Weights of a small mixture-of-experts language model, trained from scratch on English Wikipedia: 32 experts in each of 13 layers.
Below are experts of layer 9 (counted from 0) of a mixture-of-experts language model. Rows are named router (the router's row for the expert), up (a neuron's input weights, with its number) and show model dimensions 0-127. Each number is 128 + 32 x the weight over its row's rms, rounded and kept within 0 to 255. Numbers have three digits each.
After each expert's rows: a language model's description of what the expert responds to. This comes from a sample of Wikipedia text that the model never trained on.

# expert 2
router:082110128104151085134118121073124170161113083120121157132173116115116148180219103100113158133117165163173134180172160106078147074133146100152088159118149137198116119179128104140111161085099155201132158125115099154126121165108163206088111122135162135130123141118123107117144083160107157164153105054153131156126180128081160108114087131123163152074082114205129158155116089117157126111171
up0:081159138096112163118160075171088118168129101172131134104126158113127111108137163144102102180112155158078223138160094145130150095108133111127122081152154142117170129177118157122166131122161154150131125132108117147134151172145102144115142106112096113155103130113129107134169170125113119104175181099106144090202109153155176075135142161178189115154113103160118111057112126151147141129052
up1:124196118103166138099101084086103120119158137146185125116122163179154099102114139156106064098137144122097156158173147143165142137099161147112177112116117152145185080136129138103139159187174136135052054110111142103100083127094142146099152130146111154209091071134137137158133131107126088131144163142094120142186145107130128100143176114071129194151128100081067129126111147119182112181056
up2:133102103122089143131123186143151100107120216137094095135106103210155074101035161138146085145106147119106184099139160165183165101141134109119111116168135175111133137134116197137081164173138104104115150145127121095174121132102134132131126117121167181146098183139115158108098153116113170165147105091136104127183107085153166161158139137178148126126111138131130132116149128181171169099109
up3:088096144201107053090130112081129165146122109161119127124129114135092177122120148110186117144104158164096100127105101131122092097116114162112079045184166142100147175055128118154149134179147143104173121161157087165089091112154157124124141057103137106082131075138101093135144140133083147117121095122139135119152133134191146109149147105111133096136120188179138085208093102139119133128122
up4:076151136184136089093119141166130100200093130141115035134176156119169116114086155130138186153161131151135110133069065083093164175112160126106140141120170124165049129165115179127167116162165129144165090092078110097108118103164118045126108088122155112036143078141096082127132118101110135158116168105112099123109152159107130095149107119138154169147143128124111134152082076125164058148110
up5:116088140084128097157149122139153100098040094133124121079123097095172157138118141122108130100138088188130120106132130065121160152175164162082065137178205177194108122147064120146092145112194107114100204126119132123135113081162122150104123127077135136092178151057110146089186132113107052149127179102181105153118162129129144191123125069098122096115080102117155090152136119136161114115087
up6:089134116075125108174185156143102109151189140150127121109142137175103076106083137159138132121122145125080085126133122139185105117145172111060101128216157139100105208134124117044124102087144118118107145125119063116142170117091157118092120169172137087132145149136112125133139113148207208116080215136139090158109154125142126045138171090144163119118151100130069112133121062106099092105092
up7:119121153113127153137118087111087126071096124124141141103165138157111115094123119095078156031182144158162098155150145095045135155174133080115121119130176127114119140094123059190147164135170190130117105149113088112145129199117088150096150164089091160111204118072143158165138127143135136109080149117179134124128136097161174127069143105119154082109171131075107116110132100165197149090150
up8:105053116132167116152087085092148077104111138096155098151134094103154159184110212160136083119120117133109112152137149192114155080131155143128136096082206152143149198179139170144128093140158130192081078147118162047119169134105184190120133132160120121139125105106149146132128144105125184154087131153134116146134123172134162090123125167110121148138110147135116113136087193136119129067149
up9:167078140149192119116155167121135158200125086128102158096060150103144150138089073137086094094182127068106163164190145137111148156082135116149123126136190157135093191136121143146131092118071139068091054092109110141120100130144157138091122159205133140123180122085150096113146157116125093170152105162099150106154173113146171091160127141176125119100172079145139062154083131091140146181132
up10:088118171156118156152139096112105205151128128096130155148092153114128131121143130219145139155101166134162157140079120127164100184149127122106148098132177098134142078138143119165161128127088130119151097160091109210112146042211159139098141127077115157139124091175127146155068190164082164108158154122073156149122114122129101064114095085132066122137181111133094115161126111143142103142165
up11:080130105146108130116190117057115116085124167123080080149139130130142149137110120113125200172072121136125117148143139116134140166161071171108117108124100109167093123110118131203141120163098147061133161124155161114175130141139165092102168158168116136156166093135123143128080093102104137135077145118164094113137121129067119168024129162205101118124109160169170171106129202105125070118117
up12:113161091161112060160106209088178091145120121136131083169115083117156095152179099170189077139152089151128137090107113118124132142091092135079069102108130170115142153103196102203032116128064142077179153110095159151150139138135118174133139142136161124139134140167137014109137102137137121123096147169108145152166138099147146139143106157202137176072083089205130168164152133150118152082120
up13:083158147079146048183108128120079068154142122129123130124119131142142125130105193175137135130181121128122129137111102124069114140119076157163187129127084124105124149120093111041144087102098103167127121158108150134149188168157141133111170062241084112145085147150116091127123134120105174115145134058125137160198133163099143143148134102092146144099109162139108164187092139025171122144104
up14:120110086087215114100119112103096114047105093156062088153140140148106070093125101118159075144086145151155160130124119148144117146107131142102107130155181132090146171121095110117151155143085090133123064153098135102157068109190130126138132136181131102107140160143158153200100111134088033162167135190094077068137146102130127120174113092087156145110165170143131128214122145059118183134178
up15:111165182123152119129091131126111183145121196062164140128146130065149151125118124127126102095174122117132164128133069139165108160073116121136180127177129109144139127097095177167061134092058138154122097151111176133183097138082125098054197123135127103122096171097139126082112133160119157156108081161097166173112147100117209153177102128107130121104168118140186129102098207160164125129119
It responds to: Short consonant-heavy pieces inside words, mostly after an opening piece, as in le-f-tover, she-p-herd, Podp-ol-nyy, Tre-vis-o.

# expert 18
router:093128110060143072101187123092191131119141144134154116176118088145140174190168142088076098111138128149125114096145147107157170098082097049107127146118162088182106119173145109146109126101097125166115136086095094201142108080111163162160100123125120130089092115154181129109106138146154128128136081110112124141150172103084125086095136124163163158080089137167164110144118092062149152167167
up0:133146115143134113139095159158137146163141100172125116106110114124187083134169094103123139115138121094139089124165108156089196169137128064123160123133069148174146119129132131145153115135079173124163148080112149182101036100112136154114085098129101051164110126155108096188103124184157150126146063095159167217144088102120166110108116145121134135152166108128167081128080139155149144119079
up1:101095116166138073154168157140182105217132158160170142107125169119132159166135094084099058148177134122102121127102143129115141093121162166155081111092173126143093171059120116138111101095133174125107129159116138199131114093083102183144128117112135104202168187113084118049134127133088181162137161133141115131135156152120156109064052104120115151158121117117151105106094111151128146099114
up2:171162112085142072137105134125119086180160165154100129152124132162100081097078130151089128171073045174159117191114187071088150117124021036129085147127126171126165142117102124185092072116120120173142081122085135123097180122133135179114128156180167148135147183147088094098133150129112098093115132121180173128119135153112161140127051142124140132109149139151173180131049124197110116123121
up3:049098107108075152132113114113160125117165096116167081123176133120131127125135186138068163104171041206195174116117135124157142140145100155081052078097141121126175175161161142181133171123143136122096092148137152065152206169112222137129126147140083185150060154168155151125126154106108073138131102123196094080118115120129149084141163104180140064164100132156120151156066108145120161170139
up4:102137162127122114156075140143213168127142124126092096112122092138129151163088171077121137135094157208070111142132145126117178108109111146206103130172127124117064118185079153126129105138124107067111107128104123067127156118131149103145158082108116164140137155147092135144090102117145155122131139147122134165174061146133133110113099112155128154124119046137136110123083102125136100074159
up5:120114106145151152105179104099187158142156134095148096212126149062106120171164124082134144142168136052129102147132119166155152123119126137193144119113087147149106183111122052151114129146126089163153078104094088157135117111089166120190128176132101137147113124155125116147083109100118095065132173136155113070109153177121145142185062137104132112131089114136130096135089167098099081033161
up6:172110137093148144056183100184231092099115091092164118149151109141126114135162147080126106097130164104106161156121129090171169128128195136209121141080167105130157119098155180116134160136097149129118132146136136097160111172094152078132096097155150105110150112126111151096130135101123196105107017185105137119127184132123146091083131172134115099108102113144178134183148144083150159094062
up7:137108103099176103121098146149136089124058185110110125138141081152131151132109100105110141094154104186198172110141169131091114163131149132128158124125181210077128092126136133061098092080113163110134164171162138130109148147136066167136082068126128182130138155173145186108126088147169101119114123111155154135144114115088092188158137060121192142114144174104128139164104090104186057154122
up8:138112132157087163188140086159126140158154122079138099173117133148124086180185135118073127153120146157097113183151121083115131135130130111087142175117064086108112157129138116141076093145107080155096132115161137125125086193135086192128093154171211166121179131109122111114114163135083113176111092135065100116080155111132098123130118147202139153132137177159114149188110133098202129112105
up9:089146136094108113136193145069137135160112185170152130129165170146179111132149098052157148095126121176139085152106186099116076105107121081113143122167155095114122069160081123123110120143120143094185110116131200154128148097150188122135156128091107141120154102094146105143144121120125150143140080140148149096114126108138203132145161119121110086113074082134158181129082113147144099119095
up10:126073137062127165116143055165144070083151187139146176160061109149162087149097186048079148165092154208079114118163094177130184101134133162164112136145121119106123124154135124140085110099147144096106150145115135181086176110129203125114137145088159089117129129136101102159094129177183164098087150126125199129118095082149105125120174137118079135151102158106068163136084184154129123133125
up11:146125137115134112157137114106180140206131137134133126132114080095192094139133076120099104153148175110128119103045186170151178115128161170167145113094155123164145152160189128074101172133128084129099137097131142105159164087159108142144123156157079125121081133126096074104117151122106128128139114082217099089146087151159097135131172036159158113074151149139085074205128122157129175077160
up12:125103160131123091117103182101105070155174115099129178112108148130185134110137124114136119116113143155132119122177120087149096099151134146090061080181152082100099108198109135111109137121134122101139118152166150189070091150111141124193105168152097149173111135132128195133139110128136107086069154154133167141102148135129071121106098145164099177083146155078116101141092064118112098153183
up13:112120150122160166116113162161051186073137087137130153142095138145105134164124137091125142146139150127125169186110099104078140116121200126144155170120132109189143102138214150126104134095140068061158156144101121142127169133136135095132149128123167152160101156168096182191091129119157145140116114121092161101109130096098126150096118162107154132175135175138158096189118107129082129135164
up14:135141120101122134148177106112196149178111168163119109163136102113142165143113088082165111120140142146103170141087095154134135153145141065165142144187131099156110074094202184109102111153070127182127081115080114075099086159068100183095139139091145112167153124061167135156118024143124132126127219155136191117078192151115122128127167136143134182091120118144154173102021075102105123094137
up15:116127150110175111140176134136115132158148108134146161119172115106076166144183130093199144086130138091100160077150162108149145127153104122140169084133195076128155120161132071166105101103122073135139193094094107199165137154095132150107127147088136124058116153177161117166130069217093161125151136115127051045166144115120147134098115078135117120131133144112070095088125183147109149127131
It responds to: Latin word endings in species and genus names in taxonomy lists, such as navicul-are, sempervir-ens, carmel-ita, -ensis, Insecta.

# expert 11
router:115141145122109083116106056148152137171140090158181155138156130148116147134176109111116083161104158175163140140170110124091151155127123102132177134060129123132090126150181103097109161081126133212065104093128114154123128086102152156099100088105121145131143115163136141162173107136134106092129134164097142167150191129105126045105087087141179136057097177157170113141165086113147130114214
up0:066151118128108130111152201096146146147153091137165177135067163139183123113124122137125089107101068180107116135111167131134149112163093155086166084127158145134118175120153115114134186103121060123111168079108158100113133118112124144157183082129130129098091122112071144084097058136121116101097213098105129153113138115068087155129107121167133138122060094106091102129138177105165140176114
up1:130167155169159112080073121139156118102128125122162194167154126133131087085135157128080078102105152125119091135127072083110130165114154070147167116104129159165033159146160148048101156134095106183102120123123108074145155151114084116131179127120086130164130160177075128118174067114119138111156127152108081118112113106097171087138130144139162113138099129218187154149156170077098155163090
up2:169178105125136175113107089099114115116099119148178158075139124110109129151115187163113174082107136176125131170127113134115160152107089159058126144113142100151061108121101094151083155176135134089074094130115100125139146104085142149140110075153139078085097128179134132156144171135143105160130180151113167076195180140123159130142126110136077104122069086139100088159126122150081130191152
up3:132201100065152140117118148094099141151077147140141086132136098115105083139150147188135132095148089196094116123120173143185138094128162028116138151158124091107118181106160126105127107146132176059149109146122131057117132132150150146137123094138107124123140101095091112157145106159218115186103120156088095136133144132146166094159098184181147149105094122136108185117149134149139125114097
up4:177122155144090112167131150131061112132171133114169133154162173114151145176153144118079130135186119128094095162103105152057078137158154121141195114133063119090106127129140143134152128150139103175151133122150075110181081066125122126119101153153096133141154155099113154145090103139120111129126159109146108172127127146110055170118122117183164170083187106158111144188174135127064127113159
up5:201158160153143124087141121146087173135171104136161113098137119088169164116113183118102082132128103131145117062155147171099134117133165111141169052105169121120126173131130118091141174113121116116111122136126188179088093132135144130187128126124099135113164147147138164124127112174089180122108123137140161120140090150132130138133106099143078166143086089147089073102079112122091087147123
up6:116093116183128118159208141126136127163098096136172146189141101140117163161092167108168110190129106046150104164121160125147130152082090139135168162096111141125068155119110095156130141118087086140126101139094129181136160123108114100166141149125112092170150127133226064151120110103132103102148168077099143134126102196123164168144107129134138125129108095071074103130138165147173159044137
up7:107116074134097151154129099173097127158141119078172176169117119131063148124076136175133139114094087167125078120163166120156091077152121169100164145131151152158137064091119106105149122119121067107063117127172081113165090160169090100186148095122106123098149097085109136142122139128103139138144142103107150180135105192084153111144096163171141065133148150090091147079108123176210191140139
up8:059118124081174163125140167159158078136165147185114145108131146118108122096118082202101185169119098086150152174169188134123108162160216092123123132081117113131109083132134115129048112098110156159133145109141159154153109116109088155146124130156120152089141139084113085143157135117137116116054163118127119071145221105152140111122114100132146108079129127176136182127160122105112179109116
up9:107121134141092181153118172185074182102132128154179151216140161085131116099109115092134131148172139126150109124112135093179193134139135093139139188078134128140084137140181088181146115063152158101112152086135132098124103139118152145095128066081092058155156098098141147129142060125143137133132189137088102098070117155121149125094146128179138119111087113071173095199124101145133092151104
up10:117181112094114140138074120159167064137172111142196179116158143105142137116101160128103159123119119065186076110098135124118126123077091130108094080153147083086111101114089132100148108129160138130146147148052127152130183071149136181175095114135122086148148159174077092152127165095156154105085080158085158086161125166105100139107155164162132197108156146090133128189093115163125141119144
up11:129146113118092155101147161115160145065188144057157197067159113135144147133187135133103063129140084161144115144104093128136154127109150099130119126193168198077151118129118121105174148109134153173111103140134111162093145106168157075143144163123152119132135118122122084100166153064106099149058155154137153141132172136079198098131112163089109138097114193160177131142127127131148149114140
up12:108127135125093152159185178087135166148123150144145078145133138099152124052192095182177171167140098121123145129129136088138199185076088140091148150066126082108186097150187132145103126118071129114133114103075173093088092192157129116107136065117124086161092152105121141112094114174141111096133155140095151139178150163168153148105130098098153131089085140128143105144035162137111132093114
up13:148117125126131129155085113066123119134120106114198049133115139085180142153106121134102148159075088124081100159140087146145125156173109161105122080140122072086129115091083120118128133133133184143122106116082082070119161113084134179092132144147158049143155170204116103199155133175165126134114153141107106154106131120159115180110114154138115137105200112139117122089115158174180132151147
up14:095129111143124169149113204156145164090117082172103163131092171083107194157088124108129100124117068146118139125161156094126183126109128157163120117145173145064082109157110106106146187091134142090144145096133162158118159169156188128143038127078162090097091118192079201113136154155101124098154126107098048077092085144157182139105110121158118135123117119133094094162131090088127121116082
up15:088121089152165143124149098131110139095141130119107205134103124140119190150127102069116051144143085109130185144127117147162164136103074204069165118133147137113097106139155102129157145096155070128126203064101056112142164133125125093159092154185138144161095142158146075209102117106150177081130128167075112193156181150151115135148049140141191059144113098084176118160158133089134111143078
It responds to: Vowel-heavy pieces early inside proper names and titles, right after a capital initial, as in Mar-le-en, A-le-ksandr, M-iss-issippi, B-ig.

# expert 15
router:093122140072129068089138124138145119195151133141116145181140120177147192149150116106090082161091123146113111137158145108132153142156147105160133133100159124137110088177099089153082133096071071168166117076112111163160087106177185178112089106176135183091113137125100107142108108192154137180166119113094141151122111143118094074084101154125172169066122125210171155161091122074127142108150
up0:121142096158142168128183116114142099094144150135181132122164116099136112153098086126151130153119090147139174123112172128139130126165104178116186160115118187116118115089146132096109179157112076108111104139151089081165102137097049122143110134094111132113186090105116125078159177164106097135091065123135131132151102062163092124176202127082132113184123109148128100121153112064176119141122
up1:140134079128135202090115116113099109145184130143138151163133115143084130115133163116063137149115208117234139158163137137076089120083154109113086142144138180109151074130099116142122107108100061107204122104102122153113129093124139110087191116121154161063056147148075119123106115128107153224121109117154072107117114087084109125131079104095188146096128142108148169086141171143181178137129
up2:150171139164118110117164129141129147107097128162089143099163103116127135108163155105124145135143104083166115126127121127147102165138196083106159130155200164094139157111108120114068129118094166155121117099185069138100151084087104116091147213125189132113147100184096106072106154108139151115118125102123087118122176065216118119124071129121213107082120092153111212144095118109156193158067
up3:132135135166207147131124091195145149156131149116207133098142136087132134082143094075075168164067109121116114138117076117164111092092167149101149116142189161096026128156120172151140139126086137147137113164101100104117083098145112104166132116166094149102102119134094130099092129144128118172152108163102117113071158168113120115123064168122184111129129148074146107190140173146105192102185
up4:126122102142066097141141181093112162157187091148145130113140145155099123087140085191110172115131083120152156156126125160149149074099075157124077105144146138163117082151105114178166154093081147113139118065112121095116156188128154163027116172124134141096129137117155078098120168118140134208165163106120155145155126099136148117097139120124060144143106086125143159116098050164187191135160
up5:132155133144151129154161134105145155076168120090132087136146067168051185124113116072158076165118151158107104038149152127109130098138081145110093105113156144123143106186208106118131100127183136203112171102116109081125188146154142134163086091108133152133133119130114178111096143034148111159124131096115120181089161134078174154118121151077128105131123140093132120088127083077125148169113
up6:132153184127155126142090094162110142134114063171059079106128118118116141192150139123127085107151118122208127117122091144173160105163118107138085141147144182125119117118134153168155063091099141095104125120064112098130126131187124172133121112109134097075198120111128111141233169112142085196126086153102159133144167126085105128142114131093172163180086105129103098140101150085104168062135
up7:111159125174220138147105123113194094135138118074075133104173101083129090143144131087073122151141133132056080152135095167172101157179126112129105192155090116120163140093108168133174111095176144125147079107148127117093130173127169159145068150126118143157167182111152118143102120116142109140129087093148155146112141112181135143130160154114142134124163155149143170129127123165112053122125
up8:129094093152152117165162144171137166162098130145081176187132147130114129125119101097185157163124111146182171147100116115117081164107126113113162107128046135181103121107161157120119141079139115147086073091145119130113104163095069106153139197170099107104123068218161166161170112162065147171147143139089151142108093064144123134117037109083156094126155074132137174110110080124084167106104
up9:066120187181100145177160077135176143185092124123119099114136130088153088118196140136207155147141106156137103151074115116147111107097049191110118126155139144188154197139188176132126074130181143133124105144115152112140185097090083133194133150116130106121126143106114125156111134094137125138122141107239161122128156143120120158157081111167064123144116138089118183094118156098076114110084
up10:118102135124206131096131076176130160106064116102164106179117130104124152100176163142154149188146074127129108119180129145152143152155170129064115172107117154130216122159087189127141132116138145158166145118121100121116151093080111156106106119166173169126105191170064099174102143106187120124146153082162070185152149143153156113100148093145136129136052106137174140107138073138135072156097
up11:099189098095146208174150042136166141180142147145107147155166096052142131114142096163120109157102139160160067076092166091122130108092145136122138106076086098132141107069137129208134072145214177154124152134118104111139119129132091130232101100112138140147161179083172116131153139096131139089114123142102098169124099158122185166127183135114094112117107155150117122161132124163129091102173
up12:148102149125115086188133097151153148104153135167180175114090101117128202103115104114105145170163082135099125142131164173100138088153151088135093090160155125110124104143079103136131115110152075099128134113126095102113176149181122045139060144161195120130129108111159089114097163156050115092149111156160169093174174142119086094155090166149151126151161110137117176094152135124079160075167
up13:124155135122131143161057102131078142169134120129059169141161128142126113135181146160103184155127115111158160136129117105089138162107129170086056152049128146116199125155092167061120145165128176107138087144183125126129131144162081119100119101152142119126140083110137143107111112149127142166086140115106160179120139114107125078103163083126153104211098121070151151204181113171087066113183
up14:229078203159106137118041147146133081123090121147120107149170115121105151067180123184107156183115159160129160084073133162116129099121110081148125107131158137092111164148086146160162187117138109127091130062114160120145164109131101096129138093130097156148131165139114075099157119114167138141135104060136110114120132106195136085153086128123111104164199145203124144115141169127092162126058
up15:187152155145133147178136181128117114116151141062163178083112144097194125163148140127058150174207155121084131102167125128147101111154099120091093134124103181111180111161073152090087089109179106177135133104117150126154113104153112128179135109132142179090128131134070108148097149187132124122120077100050164090144101146094060142194114153159102130120137121113243107199090142139127095154086
It responds to: Mostly the preposition of in names and titles like Royal Conservatoire of Scotland, plus adjective endings such as -ical, -ious, -ental.

# expert 0
router:098137169079151104090148102085180074127081110107163160177155086163144148170176120106078145155091144162181166219156138115111123088098156109123098142112164106161109102167081128127095111107080103162153102077096089168143078125111184159158111137172102081167099118091147112139132135152107132183091144119102126113145161122178174087070103147164165158078097156153171140173112116103204146146167
up0:102116129104116105061094103138178157206150147100093117163118141124177081098142111186112137097137137092158133115145141138072108126130147121136128126137132132107097131104110117149072181101155073152084113076122117166184114086119119177104163178194185116116120104163125160125135118085109157163053118192117071107092157132111104165113135146093142103105115099128122114143171126122068125075155
up1:123126165129099173157093119080183098055089117094133090143134109097089153088116098127111107086116138159161175082070155110150147139094156140158077143146173150168075113091144150099114123107146131127133043094118100147119099167149141079151111113156083165203152102112186166139190140128116138095154169178185131129121066106123151141145139157176158173057151110150114142113176117111130069146159
up2:102119163121185083134076135105084135110093092090128140142132119196124127171089124125112103132139126133100098131104138145087157150134098104123146099147094141135131135139138112172121104115105092175127104082153117087127105112057187154108130109118142181120083184125167185105091073105085110171097158208165110154122176104171112135095095132133192159129112110169109073237198114149102140122155
up3:118129121133099123147077163143140136113123094155148121133139166149143110127128135093119042171110153137135098151102110083042168077111072131112163148164120127095149144158060109133133127087145118117073142116146077109146124083140090144062138135241184164140138114089161151085119160113123157149132172154068105130202103114153134144146192142151105146146125154139109142199143067157099100146119
up4:137102094171132150099197115106100123113143099127116147098148130118102107104151030073112081122128117163105114106116123083124143188140169101118152190144153134171102209091148093158133083083126155214092091141084117121115121112153152131126088129118126171174121080062149109175070120142149137145128130133142166135184153168122087068106089077155156079089120130157127099105125114214158118195122
up5:142122109058117120114146081124177149143122166132110124114105105147114129204174132116156112118105163144141124123145125082160110084115095085210116142152114114151136119071085105124044113181147188131096163119109098125086132179156176131104147137118134108171125128120153140146129124175103144139142156103136171096141132176103188122175171127122124166151160115089175168152065085134137185124188
up6:093143084167168129094125133170155139140124111124138067066134099192131115156155145113113126166165186118091135189135143125156072167152143143114105134108112136164132117098127103158126068117151153152149150125152066129211170140179163051166127132108104138131113130136133142123120127143160122126143127148176089199084175184139124092173128064165149101129148108181130157096151112078085144107146
up7:182132094103082082176145095085138146116116165165063194101154085113164147130136090106127161146132108157124149151162102169156106130130136087158110146140138035123086160070183112181110130062121112109160133090160120120156096131079182185100096088138064126151055096115109212144115116098120167166116133122082161156145137092106104108125099101106157117115111096136126145137133175100085149136125
up8:131143113118078127131071124152134130108116135155113122171157078120100143125111114101137110154100147139117140118146124063126174059090151151124102147112168085117191109164136162090113159117133106110134116091139165154142097132122158135115027163122169141114086146089110123147105149106168155144066099103161137160154091119139152133113181172163137146025093086147117129136100112179133092129077
up9:173171247086117119129117114158143093114110184122087116105184140170169156131117157129141165205134093147120153135106065171132145129189218153109127148156102076152086123132108114144132086055111125144080122102142128225143128179149095172085102072155127151114131167129088103198127077175136175116139134095144132157136157131135182089100085156126132128140156109154145153161113118115152141176151
up10:113114079134136141148130055149146111063135082234151126197155115144207145130124136131112095177159135074146168091151108135141131213096175116178153137119131151102110101130089104139182084119125091167057131124068122146104047110089159159088111144095116148081108138166127114135213092132130116148213115127154138151122104187071091132141158196080144125091139108159112098135145093141104151177128
up11:060130141105171141143146126142150163153159137120076143141095145054111123100171063100128125145106085160127138143119172130128127102104137161114117120098129130162119094202136114116136142176126162174171061072178133064079198190152127135134146146108142151144140114122144082203117090066139080129122148158109085108127122149110172134137142139122123104126153143138115145116092128121131152161193
up12:112164142101086141131116161146126058155107156128146135096194144173161105129187044111130107157142162121129185115155161164065100112137179139123132147128072156105107145122098104175115132077186098129156127114099113108122081082149168130123056092138146155145174072107141096185073121091123097112122158133132085177111119055141163074139121088099156130084095172081127094176123091178138179181148
up13:189118133105149135138096123095049127163110159164146136162128161114095067129154183179176069167159132144119155133120113108097107130158110140137165184132167071138122120135136142134120148110126073155153118077111086213073106141134124154060114168147158132151117089116139153131103156154135129093163118124197128129102156170147092114066144065120164112143173168126131130112072142092121130175194
up14:096159084132124148137103155081097106138166153136154081144081125166110139124101099127138109107153133075141148152205125109094098084099113085063153112122112085205107125111119136061129153122143143080158171054119126158101179141135146117157153126098209122112136082164121141170107123123120170131126163175130126126142148069160130131082090132147164109098169130142155120182182176129115082087118
up15:095092165112092065082136133122117141148136095212116157130148090092120081109105130122096130051115123177148162156150082103138088089127161069169083209122076109138095160105064093098154091123132101107155125121070124106160066119159151162125128130146144145106109088167107109133085122104124163172130162136143104143186149177122095089073136114112130102131130120147108120153134100130145123108152
It responds to: Digits and number pieces within large figures and table cells, often after a thousands comma, such as 4,6|90, 8,5|30, ,000.

# expert 5
router:121179154079158108112167111134175121143143086125149130143136096137139183173179167097049098158120144167143141112140144132142153123068130121101088163109160097135110106155140107146106115105090122136109154059087101147160096104144178158124131093114138154098137140119125170146136079140072097124117136102113106115121164109120129112126156136176181128070133183164171113172056079088153158127192
up0:137117107130068105115139143072152093088094076113177181072105126123072133149092157132139117080102147140121155116129123163120073180181141120102156135150132119091113108167190131137152118197153180093109047063141147142107141087065157118148197104150123109112140147173096133110140123150096080130166117125125182140138069104111119165137073156103088109102105121138171118084143119110135123183084
up1:134096081114181122129148102125185187154077127109113112150132108121098103136073116164090124127146103093129112080088123166096113131151107081145128094140086142146150180131140152148149068178132097130125182101078088109147077139138147141091157122174088087186105148110137164161141151160095115127115173164097135125120023125184113160148169165150112148096115089129103165142164113134111137114127
up2:107104068199164124114122171161133039106118131136133094142135131128143095126126113158135115167210138134089114160126147181172120072073164086187139103161141139152119107070118053094157115077146123124115161136149121145089129139175138108103131029113110104206102161086142136139109123109189124135120140102166127104084119166158104096156119141133115154124141164120193104155121136193109090141153
up3:167137088165114163184144118089053195145155126124109145176130137094125168145104095152067145106069156127097123143161155175115088135143113123151148078120140095103113146103164110149127130148199069144170136130156118150165155117104147111149201177163086116105086130143070147114167137096084195091111148101133143105146116170118172122130119169159158124114178115169160110163123092101167092156090
up4:161123109145116109123114156149114115139120140069119204125197155104113136108114103100161170167072089111123163072130127129101127153138113135129126135104120087160080122081115150157190144097117113075099111089116166126159048077112180087157169248102095163141108071194136143121109148169095184117124122154057147082132094121088124102151151178119144134130123082087106147103145127106136085134188
up5:086159131136186149098114156149093233162181143159084120168097189160129082131105146153143115136101124128152152134161125082166139124134105165130114154149091121136179140092153098164133117149138092109112127058147093098102113138179161162176091116160167112103121065137166117118047108144186168096133126060110091101163184163168146117088154081095178130158121145134115106124108144169147111160080
up6:179133038122061170190154136124145059130094141106202120183109145100128189118102151167172082131122140133160067142121164177089108185191085156152153075148094101093141138098076126141106150102148144163121096090132159109112150149177104072172122115139149164146126174092103156121067169106164119148131138139157155104122123159173131150165149157084080134136093046078105069158145156186117093134108
up7:153131149153146101152127166112136138097103174175086093132140152152182099123168116213118183171124104172099172135086089096121143123186096092147121132113125128152109179113105101191099087138113107131081162069104135124140127134134060179149122183220125160144118132137135116129087163129121044175139120087146138164072060124097120148091177091087111137129116115100103120116111109099130131126132
up8:057107169089189087157166121101144153073073137094127137153154154090118161051162090201096147113130132158138094142120106072178136066153154131140122126152197160061165089086138114131095107125106118149191082121202100131165110099116128141166189075099134133142101146150138143097139124123111173124084119137139140123099144103100131125127047107101131146107112106094173131118158140077083148134106
up9:104194142118110057164137067143090125095156096135120102094106162174139165189110109118141056125138157109125140132133132130086180052190112110074162124114070132104186123105141130153141128084136146160126119100118171110170135142136068208141155090109137141101112145235116158099112143148156142144094190124132090183153119129175074069137135049088131141150132172139121179121065129128132169123151
up10:091108127155101099137128075046140100054141116200098103107138098177090106105066168124126173179183139081178099157106178093126117138120103191156100058116140116164147100152083213137156133136114133153150130184119139105176131081127144114102126185101124092170229106086141134110174169175130115109141114108167120123116174125194095101113128090161098131110074100139150083105125149110134191126031
up11:174108130060117161128133036132119118168109116115098197085149190158147120090056124173121135103070110098055105133172126141133068094143128099166148191136165143093095141168081130128165139120119102164165097140118130098129122132168213157158154071115124166114105041143158139114093101181122115124148129176079105158120152102155087097206132158108173093131160156172100148185091096150167142102076
up12:141110156162119121165074180112195098088151130157121131102114161227171145156068111150135170122145112183171095112231100103147163124170104104137052119110089159078136134140085131108126096134109075090150115133098107140120182120118095138134145143108140115155104168118143152120162102130174120088171115099105140142084143129102186114130087142134148135159109195158126074146112129090141151168116
up13:181152170093149103113107089129123183136121136167151076113118167118067110147071135124157146106144136071100136142167163121069187074057153136110133214125123087108144101152069136139120130146134156130090131120105153124182115175121042163102127164179136100150111103150089122090156067113183109138049102150115158070103181174173160158163142139156134133103165132125126122103073107131171132107134
up14:078132107136173178150098121072157161063136130184160193151133127094154099103061148075146153172118088139150150081149129074137091143134102116136200151095138143139103128132068132162072178093106105076114174114108169116194152108031137154114134157121127110172129124150136147131060105210146086093078122072112121099103151131158115137140165132094124118138116139142101139140143093109168132168186
up15:102109047114145121118129133172044138118086109125060108085178152123105151117110070205162166177110109148146131145139127126046110122124114118151132132130130101095186136102069146163140126163168168112134153150114216126115110111173132140111111089118121109089133169187117084151166143080162082139163107169143150113103089088099174085158092075100063163187116101182196113112139072164176106096109
It responds to: Years, months and year ranges in dates, birth–death spans, marriage lines and tables, such as 2017, (1949), June, 1992–93.